Experts of a small language model.
Size: 11 layers, width 512, vocabulary 46885, 125M parameters.
Experts: 8 experts in each of 11 layers, 1 pick a token.
Below are experts of layer 7 (counted from 0) of a mixture-of-experts language model. Rows are named router (the router's row for the expert), gate (a neuron's input weights, with its number), up (a neuron's input weights, with its number) and show model dimensions 0-255. Each number is 500 + 25 x the weight over its row's rms, rounded and kept within 0 to 999. Numbers have three digits each.
Before each expert's rows: "gets" lists some tokens that make up at least twice as much of what it gets as of all text. This comes from a sample of Wikipedia text that the model never trained on. Tokens count by the router's weight.

# expert 7
gets: "\n", "|", "=", "==", " (", "==="
router:505486499498548478488484477485511481510507528480508534519500482473467526510539524559465479498536482547500497509443470503455509509485520514492483486523461484489487500475518495505523497495506510461521547531564494500511513496560496513450507471503471486485477481516500513522508498540489486467491506476504508516518517497465452523492504513522511539553511491512501471510536531513494481470497497521507525508485506470508474530505564514476479491467488516523528494490458478542546463503485492505499435529493495482502517493505484478512483491511550489468489476483499522493516527494486528492503470485513530479483528530521445499499448455491565509473524508532484519498503487525489556480513445515486518501536464491457528486524494515484484489503516491524473501487539488446551530506491527
gate0:487494516510502536530515521502500502495475539540513499512526512486491516494526481491501496528498477486527487511437507507497483557443488503516491493484500491517518530518472494508484489520546551564471542538499514481537491498526511494535512549486494488516513499498500508497503480519519519489482502471484507464461519533512492514510480469521502517483535477457510543464550501495485481476528509553490495487507557498516488492503468519527543491524481440462517489495502484483483496523482476513514508526509525503510491479450547525486495486523514532541467467483494497507528484490481522520551513508531560503462522551530505480469481470469479493478513532486534485478493500511478498561492525541582458525525533545520517498519493504467501507503511481484496517494511486503496474497516493
up0:517502513512511497488481466521475517513436476521513509466515536508504477467488503485523495490483496537450487514488470513511508443490484510487516490529467508516448495502494494492527500525436502483511542505496533516484494509496517485500463487468523562477529514512433477476530486504493530490490499501499499514476455466492486498494484522487496498532501498502482489537492534525539517512473482504532491513499490495460537487502498551503504482504520543461446517464526500537485523460495485503496487525503509534491489485499472520468513509500495522427452476503462496492486516497512487494506523470544508508501454499463506496505470493498500507488474470548500516494433488482509539478527509518487518497467503514535535529493478506492502496474479497548484505511478466472474542507519516
gate1:484481520535492496468474503475495479525492508488460468511479526568433500490482552482457524496484502475539487552518476471502487499503532486509543487457531498467496511518512480549492508526522541509479487553513515529488490487509510513470530530489525490539491500495493501482481508490518458515527514493510494526496511539519458516502498486443505514520486501534522504471578478540528484501470508475490502470523484485465505488489499533479523485493477482536471489531512478485471555492504560486505522479500488503512487517537500502510542464464541477488532503489511483501474511510487436523525468477511525477464509482539471535449525511475534505495470507502509524510534561465525551522466506534457507510510518479493504506517492507489513477498510493444472535503480521487504476520543563
up1:503486495512479471506517476540504482465510514527545496516488514484544469495501481521560473541490470492505473483449493469480534490526486499498473482536442472494502541469512475468477502462482508472522498488502481464544523487509492457495502529524539507505476492516532489526514488492491543490449465479472519509537514484498498510519482444503473495482559507439518503514479526506456500493543515553513540537499509474507537533525451452496495470504507536457491500453469491503532469500530451530524495501479532516548510507501502460472506487533502465450487536492520484492493526533520531504507530489492475520543500539482472502497489499511505478469492491518505466475467466493511486498499467476564505483470494485505534514520485535485512475484524532516501500502524521521511505563523420
gate2:502496533527479474480483532463508537475489527464530491497469486488538506430537494511545506547503517505472538512471499491490506463516482540494508542483516504481496507519502516475494466529501519500469551500504525522462499465511506484482510489509497486490511492525481467548529543499509492504484558553485521500478518502495503529522471548527545480521548464476560496514499464508496541502473523528528506548506465468486461537481483491519497505479477496486504493550503498479507455534490481519438495531495482521444498471507524528507479476465472495500506490478454492495489502501472456522504502527474499506512511500503474509518518500439559482499473499528483496522488484474485502507520484494503479539495493518498457535518492490480467529472513503483516462524476477517486478484475451
up2:498483507480538489524524503477497527499493518536470481517479454495525499489524502490489492485535447485532542543475481464509526553457497492492519486498463496531510458470491470539523492507496477445498513503502469458461533501511481507514496491468521519496464500487538510521472530568516511491491498460476523517489561505489524512473504461521485532502479534503480506509475493491500495516510530484452519481525484480494510487489484541473444456508497510487512496477510491489547480496511551514519508505473471509507513506451496470495517506510486468499499518483549533516488483522486545492478469497502512492473466498448511479529465516495494492523508528522489537477482524501504537501506453445521501500499475512508426509530488497468530496492498506543546506447529526488535515491472522
gate3:473447506506482450502519510528555519459537454484516501519463478510504516492509524500495507520483546500509519471502482518518483513502505478511506498467528523477524514472481495472488468512483481542484478513456492509499553492491503481525503502480564514520488503522523466474495500497504452510495507521513481551469487521493434455489460485479524492491487487510545520484510477462547503528484499539506546490477518491490515517492489485544509489511492474522458480485487515510497491514503507496450517507461489536520515494490486491472511501511464530497497469573493469510506497513496519506506468450527553485513483479492442510465484543483517520467523483530524514535510476478462497531477494513533549487527497481465534488503467525476549530504490489521522549498472534482480482453512511
up3:475482517495472467497486497506514491501543486482530508499479511516520498493506498509509481511475523501512509486492508504496472499495517494522496480468530523492535500465490512496500469500489489536519465490461502511517525514503513493534502500500542531518524516525471447448483490512497456501499503501520489552464475510502435479497434491478536494497507460484559484466531516496520495511470468516510573488493508473497511498473504458500479504544487500496456510527507492479533466494524561480467530491509477540496479491478479517464497503489478505519462522548506518532488484542528512496517467463518557466503492500475453485478475488473527535490479496520509502513532521459512481504489523488542559491518489485477515471521538496483560533490487499520518548467441516478490474436504499
gate4:523531477487498471493488501485489447470465497464526494573492484510477517487540428508517483509440542479471512482475496500497509523530516475533514472497527535482487477500514513510552523479533508463473519509475485495444479480537517506524508474462464508458533504509539480498475530501479493494496492514545509517550465472481498490471499476506487503499486504494548519481487507497517532528542527504472499533493510548509525541503513438505490537509477489483490478548509480547512482522498514513507496495471524518476490466521509466490495515531506513455482505485583516522526496514512487497524489507511504510451459496477492505523527493518527556484519510484479488494496531485511515532491505460529490465510504532519472512526452548496476481452537505565495466450494464530485519522458521
up4:526506510485544463532488494466544507482550479486536497481535566523523524526473485482542531499476514499476502524473483507540523492530536498498477477439509481494471452555515492486513513483516468485488520500502524513491483503493479470518492540535459504486490477522472504461480512466517508460464432519506512478494505486512490494505475483509490477509517489512445504455506482496476496515483522507476500546502528507486503452495537480493499527489534491478494494541487487522477465484517487453463475490504523507490478495493542489505514403496485532522458471480512528478557489506515498487505524494558526499461507518510498488538535548523486486534516511497517510473517528495509494500495498486462499541455510469517524465514492520495503481496447516503534504552543508530482495531502523

# expert 4
gets: " a", " of", " in", " for", " from", " to"
router:472498519518521486473509505538459502479470506468479501480511487515507522503512461522493550501491465503467535494526499464503514445519480507453490529527531551518503475500474490475489487516495505529488534533504480461504510508498546515512532487480512523472493527460490502519486484491493480519536472497524535485527475528516513506558519485529552539516499515512465487502502497519480448503491490498498482514513454489531542520452501447514511531492462493504525469515524504537535467496488441520506532529525567501497444494511492521475504531453513516497481486469519509535514507468500528475489463504510524530514509485501486510531512528495494491508486519496534465518539521513443483487529509496524466459522518487481529457492511534487506497458452506490490493505495518519509465478538498
gate0:514489486513492495491496452517527469530506492524469508501520495471470539528519531512477457484522485534495473506452526495483444518447445499483513537476460515509472460463546506494503530465449502543506506525490471491488486549532505502465541459468476507485506479522493538488485480515548501464476486447506493496480495517453515501455560511522496512519522496496510530528530528473481555505521495454496506472536507496505498467514525500499519493554489473522481468490499512547515504513500510454480455537506489527505529510524481496491530541539493501505506506539462479529474481486484500510518527517494476483473533474541443534509511495533531497517533509523503531473529506503482541489503519490519484463499531482483526493509512507543485509465503475459510502471509467478500488500507484
up0:548505521491490445514484481478506458491501497487481537501480470464467502530514540471539518501503520502491490541513511469499487451468532548521527525498482513503502527484529499509542454483489530463494528531491493501504509479540474483507520477529486478524506446487484499503473545506553553484506486510495517488465471532495510457494518525520539492509467490539526515504489506470476525497490532481521490484536521498507562511500457478466504458480529509524421497545469472499527529507477500493501499516502509519530548503511488506503490530458521500486494495509454534476493521544512545547515478485490526521494508495529488531494515521490496502519512461526486470498516515492508527502495546462548508472504568530506525501482549540507509504519522463508504491480530447488500483500522458
gate1:459510516451528460518525486522476492481508491517505519521511494486505491491527544471495500452487465499490504540518536483473499484497525467507542513506542519522471497520514466524525519463480499517499512517499475488510513507566506496499490491486529503519552502478477491521485540484504520476505555503510504456508485492475498500448502478470517447494475525478554520532446505525474477520439540507484477516501484497486475540477489538487511458488513516535516493484498561462440529509536521499544552490476472498462496502514480548487494514468499492533521468468504516493518482488531496483469501531486492493506502562479491453531450486516486490521509521479564502476486487508492503476490452514483502521478543552456517525523487505559502525534559525522515517484503519539496484495494541
up1:493511512514466533488500475494524466490499507487549479503484509511490527511533484522538549475483516489482466512534501542477479489512478481513522498488487464463487514495486458470493492474483495496515519512507459483513484536526488525500484552502503538473515513527501498507504520553416555511443486503524503516481483534557520438460526500511546526491477523453514448493488480480489487496507509517489523508491502512473479559504540539530497520502480492532489540448481473489480502519532525515476546512518525487483537473511486491545483479484522455482533481536501477544503506509499495491503501536506500525501522503492485471515485509505475471476503499546530534541549544487555495517500473503478480468500503532454529504504462542477482528497513490456500495522539478541483516509494534
gate2:516495484506517502497530473484505511467511484515472517503502525537529504499525521484503506512517461526519512506471491486468509545496474531496481503539523475506514482510498536511512516494507512493492517549453526476511457469516497496492511463495503508519486586489500512485476467506477525502519496478521550535521462464484492520543500483583496515481567513535535490445494540528477496480528556487474472528490464518555489470489537425460530519487480508489505500529531477511554550465506519504482499512474489464528489542487495510508485486493478508478509486481505509503487509538470515470446472488494534483503509477481518469533515514534506528478470491497465521536453507473520530471465547493489495502503533482469526512552497488481493449505542505514468500504442478505452476487466461
up2:498520534467513518472519531482483515505548527462520473448523510496461502490511485515488542503510541490479526492472476470510475482503540476503533476493489520510528501477501459529460470530460482508516505506527540503471464486457493484530481538509468537490542473485523450527528516484517468480491482498502476474484519511528493511457462527484484513527475538514478516475514468513557535489496464529531517480531490502493476485505520525490497484519540481473474514543489532540529473517511477556501517497500528496505536479526519458499503534484545524534529534480487552500484488493494503495497508469480479478517526543552445529481502520556523469482506512485513521441461491523533529473512515476487545489498520486499514494479455501536492518521468530539541485518501489488529500504471531
gate3:521524519464512502485540503515533501497512481537467470526547443471496490520477530487532506470522515480520520518497492486470471516476489514509541464479500453501506553449507495523530504448558551503490476492530461521459538483479519500502493489481474497477475494503491495542514533487474502489517523454510461509505485511479471475450490500528459521450462459512510500514505496470478489477485516480508474483502511498506490512540493503492484522479455528466524517491501504501513509506472500494473476535471484524460491507496521519548517503508492519483514546547475500497481486505499523475531515525510509505527570525490501457518558483513514529517508491512496511479468524464504494535512459533540481469514445507479529514549516473474539475556507493511495480508497487528503506523525472
up3:456509485513492498471485517514524492486501498523484514490513515515475488504509451530503515500452466512505491464483517508518520515479535535506508479498453519495498515513525447511478504544513493536473494463486538500541505527483529486478490517494517467489478474536489557454490504503508494532514487513482497503481524479521487507520542495498499511533482488482494512487481467488497531550507477542486526520483509503472477467532481494513492526490492510536497480483510540509471478505529516450496530478489516500499539492501506485491509473530483466480466479500537465555536501442506512458509470511510538491499501485502478502466509487512487483502459490554493481465519483483534473494516472467464501482477498517515500529494433522548506520462491494481503524496499464523476504481476486
gate4:491532462490478494506507509519501513513477485466492516560470549531478530541458537483485514497491459496502538473491442497529500490520508455502522505451487500546470457533515487499486515504544504519559501550457470496490505505452480522520532528470486515502506485565511515468481561519446478534517441519518503489542532452505461515526496510500485498474511500522534510448517495504510458476497506482512535548489485491503441513481522524523494506499511453485486490490498511467535520505508493477464475545467523494529535514483506476497460510480520501477536522493518541532496500463478503505521457499493470484510498516451512475552516513483486475478454497498503506533515467472547483496511528483485484487484463568462502473475488525515512487488462490495475501476550494488502507506500512
up4:511530504507511474507469484483519456493489519462511546509521471497453464482524498487486467469541490495487520516473453517486536479453549558529522496495494510469520528492483546542534524504487517530535484465510517510526522489520504473524543503506475479509499537519493525447471486500517467522483552507504524545517508487542519486526537514518501512519496534526501511520456476536492522514524504511536491474499495559470490509484512471537526485495572478468499503495479536479478521508522477531494431484482490509533515474503438508467449492503489499479535497495494479493483479512487507512489494510465488500492519478458522495467531498491518540439525437505466506497489508460485538500519526468535493507527474453469485513545496520476532485496521499521475482519460497482487483520479517

# expert 2
gets: " |", ".", "s.", " =", ").", " =="
router:481498510557492506469483486509504544516492501527496473497492482522508503504501496453541562469511523522463521487474466445479508551459491481529533496524492474484486492492499495476507508506526503509465519468504494486512490472486513518503474518458506462497514438501481516513486455513489481544519501504562491485500490534479503501506493516509503512472485508468512522471524486508504512544492475470483544526464468530535516479514496459548467486486530507488531523498502489490465557523530483539489482524509464489520490470491497479445496504505503511544472530450425525515496489509504512469496531504525493508480525477500502475491494491490533527541550517508528499522478460453533519517516478475474486512540479500514474497528485480482470538494499514500540458530465521526459557473508487
gate0:489485531502534490520521518499502480453515475519525560512478516486487452497544492488493497548496481521443483481492537447519505517499505502430491478531506510519484511493545491509534510493517534457524525487502533498503472479471443490460488501462497486486543497503486511523511480505454555505498508477506488518493507573497474507459525541497484491509487484498508505541496484511501484456489540479513540503472522488526498518477488517522530497449499521498491514534490533477468481466513518471546491514493495451482531472487473481513493536507508454473452488458454466511504508475474496493491534497535486569489539512532512547537520475465500505537550506509515496504533490501476479543533500515512482539521498489481515506519521538512472535520516509546500471492483505490532507507503526
up0:503501458485472492524500448520466525509480530512517503505543482499493492501507494509502495471534521482508546531443458490482485533503468528486468467499514485480513481510509497532521511479485485517493525521501474454470507505503505511505483506512497524506483458521486516528526543517531511470518468504517510523494494492466510498496543510513514508490535485493530483518510463499508509498471472468533499512514544519457513446456519519514507552513531502521488445515525435478495464523500519504494501477502502493491520529499512489511481510525515521467488539542496463528507554572539523541514501522531475476475488497473524520456471483506475531488491512484499492491517491463561524472514506491477565508491476511514467509527486533483498514549521500476509502534493453550537532513494503
gate1:519511491487521462528486497490517484515504521465495502517477516503525424498527498453522501502540480501476480498509481460475465508503566528498534512489471512450527448493519519477477470487453493519502474476495520508491537482509489538499488459498506528519486459419514476493505525514498490513517487441495510523547470532489521467501517500515466495475508442543506500537504506483514429520506522534504527499494502503493498534479487531505516502480527501508523498521470549545541475498485474514484515486489511527541449479528486468492523485475494479492477512507531527503480488484499531510482511513511516533494437508533494523499480492491496491436491508479503507481512545522522472445512538500464494480492550516466458511507501564470515530496516495463520511458537483513492477505520463
up1:504464504479503468502516539516509529510528501494487504528479524495512434491544468479514513519524499496445473508491513458488493500499502515487503509482466490499451461500490519506504515492499508558486485500486489529530493472530521515531526471510539516493497471448530519485515511501455473534522488479504509560491508551487446518531528503502494508524484468507506488537496472495545436508485550532515513492517516519501483488523474516512484546484546509492500459531474524490520499523494537456498529500505513462536475546506462506505498499538456506482484490513516486528521501492446479531512494517447495481515459488523510525530466497505500487483528519449472477496537488525504521466529519477473493495478547516473453482451514504463520526483512519459514504516503488515545483501498478
gate2:461434455462517484489525504525483496460492507501495481508516476490485482526440557504497526488486528543505465495503489508501505495486505465544457501510513508494479478527499522484506533516503503538538480458453479504532526490449478512512527496492516502474469546469513496493577504508546492506453442500520469429536519513526510505531524449518506448529508505456520534502506505500544506521520501542474502526506488496504521485494489500494483481509495470451545542549490501476530515533491477481505501502491482510549525460483481495524422514503518501451541505481454484488483449525521539480465509499527510469483502513513450454535509481482529494479491490490534538510483457446476476548489506513519529514497515509517470544518542523527457516521481459478498514470514493489484503519518514
up2:479460472464513521483515556511482571476501460534508481478504490505458482533500516507475525516494500536490504480517538534479467490500462481516536505466517501478473502493513443485537474499525512505503507482510489542519530482479499491520514458447494526494482486474478526527531525489534490536536462518418488516524494503525533534529465499497519518536521525462444528510491526493519494487537537480457499504516458496547486482495471482529488532495495475458525501516551514471561475500504470555481513471541497507481493501493489540522476475521504492513514475463514458553524483480509489450513474531522532517469561509529480516551511468509484488509508437487484526493489472491513463517451507494500510497466480489463470494533549468502543497537481501523516550456480520528486495513521485
gate3:482493504526514486525498506532535513468520546487461515528443528514476443528502493504474515521511495525521534539512496508477525491468517528504504504468457515491500446474464508468488475473504520496504489510521525444538515499524490480480484499537502553456480508498468509508503476492541506498493527514468512497477477477472493494493478508483530514476454494510521481478528527507490481485515491466521560558452538511514516521507522448501497476480550510476523532561491568506512465478511492507555516489486541529486461475457516498504456513484452502499461512488496472552520480506500478471472504540535520517502497497488503501571516515489534504534497449551501513508504486504494549497495504501512521541551503536525499540519494497537481490498490521522521503476501542502500484474508506
up3:527517503521470514476512466489495515547470505515489500471504529501518507496508510554484485466526488509458486540549469509489470504498507468493493536534523512510491574488535498483486539494524524482516484509532519463523479499526523502494525513455529523494533508472494567502506511524521498517481497492526504496459502500520515513491524493490511479463513526500487471553521515486448471490493494555503465488531505441464519482513524478530531459508494518557506437467507430495518480499539533508483483549492478472557521481531452510535496473502565517537474495529508480489466499487505573530521504477422515473497501481500520540469511485483477553473495479497499498507489494486495499507470462471524516506531492499479512447511515507492495515481500535473504465471481440483534518487474519
gate4:564503486475511539474486493486501535493515515482472472493451529522452523513504519506476483587500489491503498475509498477511476509502486503489510487526496496508527483503489471487489515495507533472509498550473482498462504508490491509502551552505498505483525504482492453483464522489487495509481524537516530489481489486494539490498477536529491528484474479541513490483514489474499503504479477459522490510528472553525494503524548498466495499495558492520472511500520532437494458494479519460538475525477443493488509540474552463529517489517499514490506513505553505560519538563539459508476492524520479518517494498465489531501507480531528486523503490492490512475482518475483503507522529577502454498519494482475532501501474486547536532514474474501495475545521530516466464509494529
up4:472523507507498520491509494501508454488501511512503500493535512526512461469471455474522479440506495484508499528537504470496524482488502487540506501461500492523491541466505517491519535487494494527496477450506544476506499539490526489486461468486529501496464500489488550493521519493519482512485522479556494490505536506536437508497533478474510478504514553470442464534454487501467496499518523527478544535510532480483496494454519486518531527543480475475516476506485487517508479503507474538488509471503522477547448476537501522466502554497511443488525500485494489461469505464456520479500470467473542467516531517496499462495510504474496483450489494509459486531506498512518475516504477472527507517475508503542499526516505547461458476478537491478496551471503507470550491479467494

# expert 6
gets: " was", " is", ",", " as", ":", ";"
router:510463499451497511540503533508461492498523471510518515466506503466472531473444531533478490510502475482520469530504536516500520498474516514512492463469508544486484509507545500509472504516473510523501465511502496530499445506549501454492491501503493509526542490559528511457483509505528527525508527481454507546452473501480517493508490446534491467538503498484484529519473490512485459500514501524482450497509537530493454492531474507510504464545510545496519544489481507473519501472485516480489529476508468502521509554463524517529458542485487470486565532520577456502498482496488502499506504554480476502448452497483521500507520479516455465487465471493513469441464529502484452463502502462495540495481482557517492513469516522505501538503493469507507472472507497508498465496472475
gate0:513473533491514518523548472452479517554555518492503505547487498489559497489536534555503478462502465492510463549498496516493461524494520479494537547479482491487514454557473465439523506516505516484499467531515519479533511469500523544532534524477521473515503510559477522501500508515501521481466491469501507476556465482515538498500504504477511517474510530445480540500516514476491457482526487511513480501519527497516493487498473497477533500511533507477523544506463483512502482521537505505481477468507461495505510478482496493487492469517488477542500490498492496541466457498490511463493518535513485483472521462519508514528497492500522501480542496477511459495488491536501476490507502489505493491501455520473477505485536509511489510547490519541572476506445489474480503520511523
up0:520543538561511510528507509469482525519519514499487496494509471505534455484490500483472540511505501467474433496452497488486470481488442478451543512455475462498546447495507477447480536488510508516509505507550461501499485512511499490483548485460475517502519505494520530478475490502497502518514448505448475535530501485505548477515468539518502513464501520513480526476500508501458487495488509466489500510493465486489510505491451471508514440521481510567508547488492502485472500588518472497439512493516515521446504460449519491544527467506464505457512467493496446515498496493485482463493514519475500461517499528486476496514518463522472482424492498484541477466514487500490469468467505500551511507477527514508450466501503546577504519490511463511508547521507492488480530495487492
gate1:505545517509468502474507511523498500484498509466496532464512478537545450487502486513489521508482507517494516484492519492449469504548520532484512500508485503497510511500510551463520495535453463542473518471518519487476524499481501547505554445476516511496523490496539464507531434481488489509477480494496497499501456455515472488516489467523492491516500491482490543510511522495452521469458482485510516519499494486531542493485507467487470508493501437499527526482514502503529462479503492523549488454474523517481518474499498475485478479473530533575504474484489443474527519472527500510494510479468485506534472490496484503452502475514495546514513469473569532511481499484512530517477503467508494463446539454534513521515466501510488529471509485527499543492522495488504495499502455
up1:509547503508513499518452517506513523521545481546494507513480554537510538504526503463504537538542475507530523569523519508514507478536495574483523470505516514484503513444492556498492505526491507513496480494485529493518508504510496455534497474487502520513511463483504522541503495494486476504501485442500472509504495487516494511480489484516491546481486518478477442530487537489484510489474501494468529531499503530484514524512478507457483487500462498505482518470510497517539503523530444489494464495484508501488463475485516474439519498499440512471457512503484466505479525492487472496473550507503460531519493504549497469499539467467491516525486519513479533529496512484495509503475507489516502502485498484491463524575501519478537530512517549535499501499483510459464506473493476
gate2:521465518510504487460479478503478493492529525498505481499535514540480510520509472519507527465489527507494517525509495512489498459530500488518486499512513540506487462517546502506480504520516531519477523479555470512467501477542471528552488487537555495480483524529507515546462486478497517512522500488523480466510520524526481518462497500532514536512480474509517473469547575513497482498503493489490464486485452546494448550529531470496506434546503501506506572488505511491504509520535472457473451532503486468458508477487494464464531462510516520466464499477545484519497449489541484516454531558475492492529462484506494487542511523502484538541478498497505503515453527492537470490481531483506497498536526506492487475531504495444527525535485520548491518492518550489501541482446491
up2:507531557494516481538506536442467498492466497518537584523544478537497454501498513491528547515509455507478490510514511435491457482489481528445532483500529469500517500516515500515560508470479505516476481498508495515505535545518471479495509467520504510520449503493492496460495487508483524511507522489498506462518510480492525465523542524501521464546513503511567511524511508487488528478511482492513478508500505491516532476547488461519500478469484476490458493473575531506456484500485472533507530485486486506575495485509509507531510463489500531505528481477484484484496499484468525539452523482489473492520507447522555508500528491473522537470538493496482523547512549526425520449486476494507542506475491447489493498507511499492498472480500510499529503518474493496531517559502487
gate3:511486485527499472532490467477511471571488466500488503488542528539509497482495513499531528484505516517512534492526544514507481494506528502528444557547512535508505506497466487549526542530529497494504525499490491448473503536486462499499476524482482491502481544525491476508471480496532518515497489469544503498505537439498544558500489492464536528492516515514494519534514517528540470506512531501515515484495480493469506501519459502473468487504485491489493489527513487527466539512498550497517484565493467532527505438510474506474467475535522518448528484492499505509527493529501477541517504472482536566509467538549490524517501515485544482497477490478479538508506514478511492480484526509510527497482482492488491462486481474468483521503537521477486461480522539477501490523487469
up3:488504517469496505484482528488465536461485501491499489475499495503493524506441456499477465521448472469451490532469489506532505470490506529531522479449467499467520494502498493516535491499484485519470511477505523551534496493523527507495551484503491502485491487480550545478526496500460456470517479503474468496524500514496511484512525507546521497516510445479500452458459490439464500531492508494536469539484488494488522534486510509520486542478550486531495535502466500497544488499485486492489492463540498505438440476491462473515517472446509516536501520501462478518490497488502487462490484480489448484480530496457502504498516448526481503453516525508512494533510477459535472517495534483499505502524535499514558480520502527534526531498485536495490479513514544483509501472504516
gate4:474506454502498478481485475483532506493509456503525504510505471493478511490504515500520550544420510498483538483500462469489483523473519468476483539530537519459491507499453459519487480508505498449527487488491508476484486558531478502498503505517483513505504503526488505496494494498469489508491497478471435556468491473470502503491535525554488541503492517522518490500510520463509445535514510505508551503516541473479490464493516507537477453526485463528492500478520535497505487477516495537498491530503529503540470532451511522537521504472521529485487548531516476481513495538465509484522509482535444473455528507469495510495516506440523474521547504480539545464450455477536512475574489473485466475479489508477522517457510528452466477509539464514513534481515480489488483477532497
up4:502518541518493523524500529467539503519461465509500503522464518535533504507487494486493494469585518485519498490468481506493521527510532492474510514494497478509531521482546530536477520452469493505492551512488481480494517464508492483431525489493498474485486465520488490546533516524527507484514531498529515477491519482522527491461464506479457472510462523535482502497532468464478559453510496515482474465482457496494519526471527474482449525530503546529537511525530508473544468524497506490474462501474499526480511510482510514508499494484494438487499452523457534499516479502531468500501507503487498472548456473525529528488487535527485503519482476541507540509529519489462499479486503456471509519508526496494517464511467476505492543480470518520434470538498493492484488519507451

# expert 3
gets: " the", " The", " that", "The", " which", " it"
router:514547528526513491504496523515526472479509554504488517490472467528456531525502484486516481494481511510472513427459517494502427493497524499482503491508503483514520535549511517488484484486491456478499520516494478498446489532465519485503543482502468528515495521500486489498493515469496513509501483514477535526492505509525478509480467486530503527518478516519502492473509513502528560513545495522506507498507523520491482447514512509474493532456497489519537457511493528500505490549510525478526505528498467534540509528534470499515491505530474453480497485492479510518482512484493517492519494488500471498519511473469505481508495460473487500499511455421472515501505491506496493492504488484511454482542481479437494520510481476532553482522491502492522533472501505485530459488474483
gate0:525489515523514529519490477520523521516485500488474514480490512496496472480515509499475489482543514486503508532493493514508478528482479538451464518466457455506450523514504499512475526450519501493512511532504477472533516485534505478455487486509490546533478503483480502505537529415477476499537493489470519489478494475511489471483520495535487462457556467516484474515507534479504472512507445525496503484469487479438484548483502488466477548449508536443522466546498524530479522518548462492515522502494515517506524461494477500511466503533533452524519501509490491506477476527519535487510503500517480456543546483469460521513530506486474491489496458512449501506460539519480466500544476494471505517503530491488479505496544462492532510524508500504498482525494509493502534524479497
up0:496504477460537532524484488514490536480453510501478450496500495539485474481515483488490515498494492486537478482491525510503499479477484521516531472518502494500470488522510465513506531467463528487467494513487529517514504541513501502467500487477482468469443490473519536463503551496513500503522497543464485466473442492510536489461500494512514508531521515488503526522506544498505528503497537515577492533475447471484442524532499499461461526501489482488485501524515529513480482560512538452531515487520528524457502470481482523504505542502507482472557505448489530504497484524491529526508506516530505525497512522521466485519476530469522470488510521524491492502498493513484486524511485471477506532494522488472484479499548505466473513518432499453483513526516492530504524537491534
gate1:521550484550493506532522519506459479509494511445513487480478476438491520487533504533472527504491521515480501548547553461504522507506518446520465521513485502472511516496482519487497509511476484496529516532500474476498540534488497507537518496514479532527515512531538513499467479517476476501488569521524535476495477493527515467492505476484494555488496520507503468497519510524519493471454499501486522515453468485557554494498513523483530498515500515525465507518562504483494492459471499502511480497495480487488499544494527478488495526491575495518485494512498529510492485548524495522492458532487484506500538474482489466513502486506484493531486492518502485506482533536517496496508521519516459514530500497477500536496513471476491537472459483527494548428494463510504550541493500
up1:529511460508472483504493520499500493499532504483491435513513472480501500484499502462530501496495437459504449502535500489522482527505455450471455518475535483483521517502469547489496554501505509462529504505541506516533478502505520523463486475480482493494521538518503477463498484544468501524497576469525531484481489503511498517522479476452500502470513526510497480479463532526505489493495493490494486526485535505533501456469512466517482511486525492511542495530507508508523498518495519490479462513507463505478505482537526541543542501485485464512505484482515473505530470515507505499519440510506497465462506469530515450491501552456480457478520509483470460487510474518463466493539466510482447461509500570482479477477529543466505528481464501503502513458538480492488472537490537
gate2:438504463525488512518510472503504484507462511496482465488524532474505480479485466520509504492488486506481464504508468503480479504487480527525528502483516499507538521495498502504499511505492505515476500541497529482500543501523507523484539492461467531513518502513471480518464522525538494548482472509478470497537499532482519507401520508488460495501514484537524524505516480470480478494474542527484479517488521486478473520487496464530459523490457503463495515519507493461480486531493475524509494504464492479479503501532510523475493505525458512479480500532535523470482561500519527545530526500475524513489513460507460527513512517463522441498512462501544507476536486482489541536547492560529514553487509541487493479486499526407491515529467522482511488483474516553491532447455491
up2:539436487501508471497493493520501530525524492488516521471517482535529496474517449548499503485510541509488433486524496459489504515515505524481510527581523492506477471522513499483492508495523509504504498507499460482490536490522492510518493523508480540492507470482519482541468497502514520537508578457541510506495506476469515499527496499501512508481450532581501528513526489428508521525496510460461505477515514488484473532499491473538520474531499522537512533475492550492509495487518475488529517505508495528539519452471482514491499505472506479516461526501507518457476497461501521535520528544464545539542505542499473446529515499499488511510543544513520513501507498505494501518476462470454486515478471486501486538462490526536478475513515482563500462523535508495515479511474460
gate3:518497525505513469473492482458538496522474543494507471508526560497492500494498481484495453483540470508539562525493501484467493506473485484503517489503435526473511527521523492460493467505472530499516478485513488495489478484521494525521493518486543551480518486499538497473530530522515463509516533503522514503475509560533530509477503494488484468469548483519505526521541491472499480438500481474469505503500500484504462486524503506441450490512479485453470523531528472489539477534472487443496534499513492488510531499507487521511478499518505541512445499481528499532462501471524482504528498488487502462476504486487486509490474481488456514521485457466479536478499456476476504499519531462495529476532520497487485502523542485487479469529525485496435510508502477477521523481506502
up3:519485464503528521527487534527483516495534480508452519511503483500528510504515529523512525491484539485469496489514498479515480441502476487469502490519522494520506507476540523527483528462519532530535547456497493501533487545460528487454538479482491515532523506484476458506458509463542515483481533504484465550483525536490491486524487528499528513493476515478535508485474517533500519518477503499523461487503471486437509486494470500554515490474536477490499528480473500495488512469522516536491493491513492503483445496483493480539428475515470465457538527505489479448543526499474524511495466501498530558472492517505536493450523502544509500502480511560528466500492501535533492481459512506512490518479494493514473488441483512482509499507470499516528486496485522524497455536496462
gate4:489508504516494511494515498509522473523496480520517534502521479491439497494500520460540470445491496570488511502485508512502502536503530496500492493522486516482528489507462498497477523452483515510499435479558470521494486518478504549509505508466470462481484486533482491527478533470503502503497506502499503519529490509492517471509507542519458476542458498494511475507553537525488473518479458492530491513510492469527512482477465491491539515540501482526500496529502528485516521512476512540531450550517444466483466508507499455485483471515516474487472479476498509451514536488531537520490501507474517471498460465505511501501524479530496479531488528486467484512497497564475471537473499535541457507448474568527489497501512504480451542528521480521482507489463484466512496479516520
up4:490459444491494538516483490516503511517514454489474516528535527527499465500496496547498498550469484528476509492454475469456490584491466485494524447467499509519513526492522520456517481512569517508516555489457521446493499481477514511508469483472494530490529496515517496471507508497493499512481452493488500488507486519490502513491521500471521497542511521479535554470514510523530515516486523463517488531492512494482471516500513512548451512471477530490508480503488479523529496521534513516476488453447535516505540480506467512531497505523452509535479494426497488525512484499452472536485564520486507465448485490521473544540454517473508489494492490523511529513495464469513482470543493464519482480533497505489556482524524524501502524511494518484504492526488511506457441511476523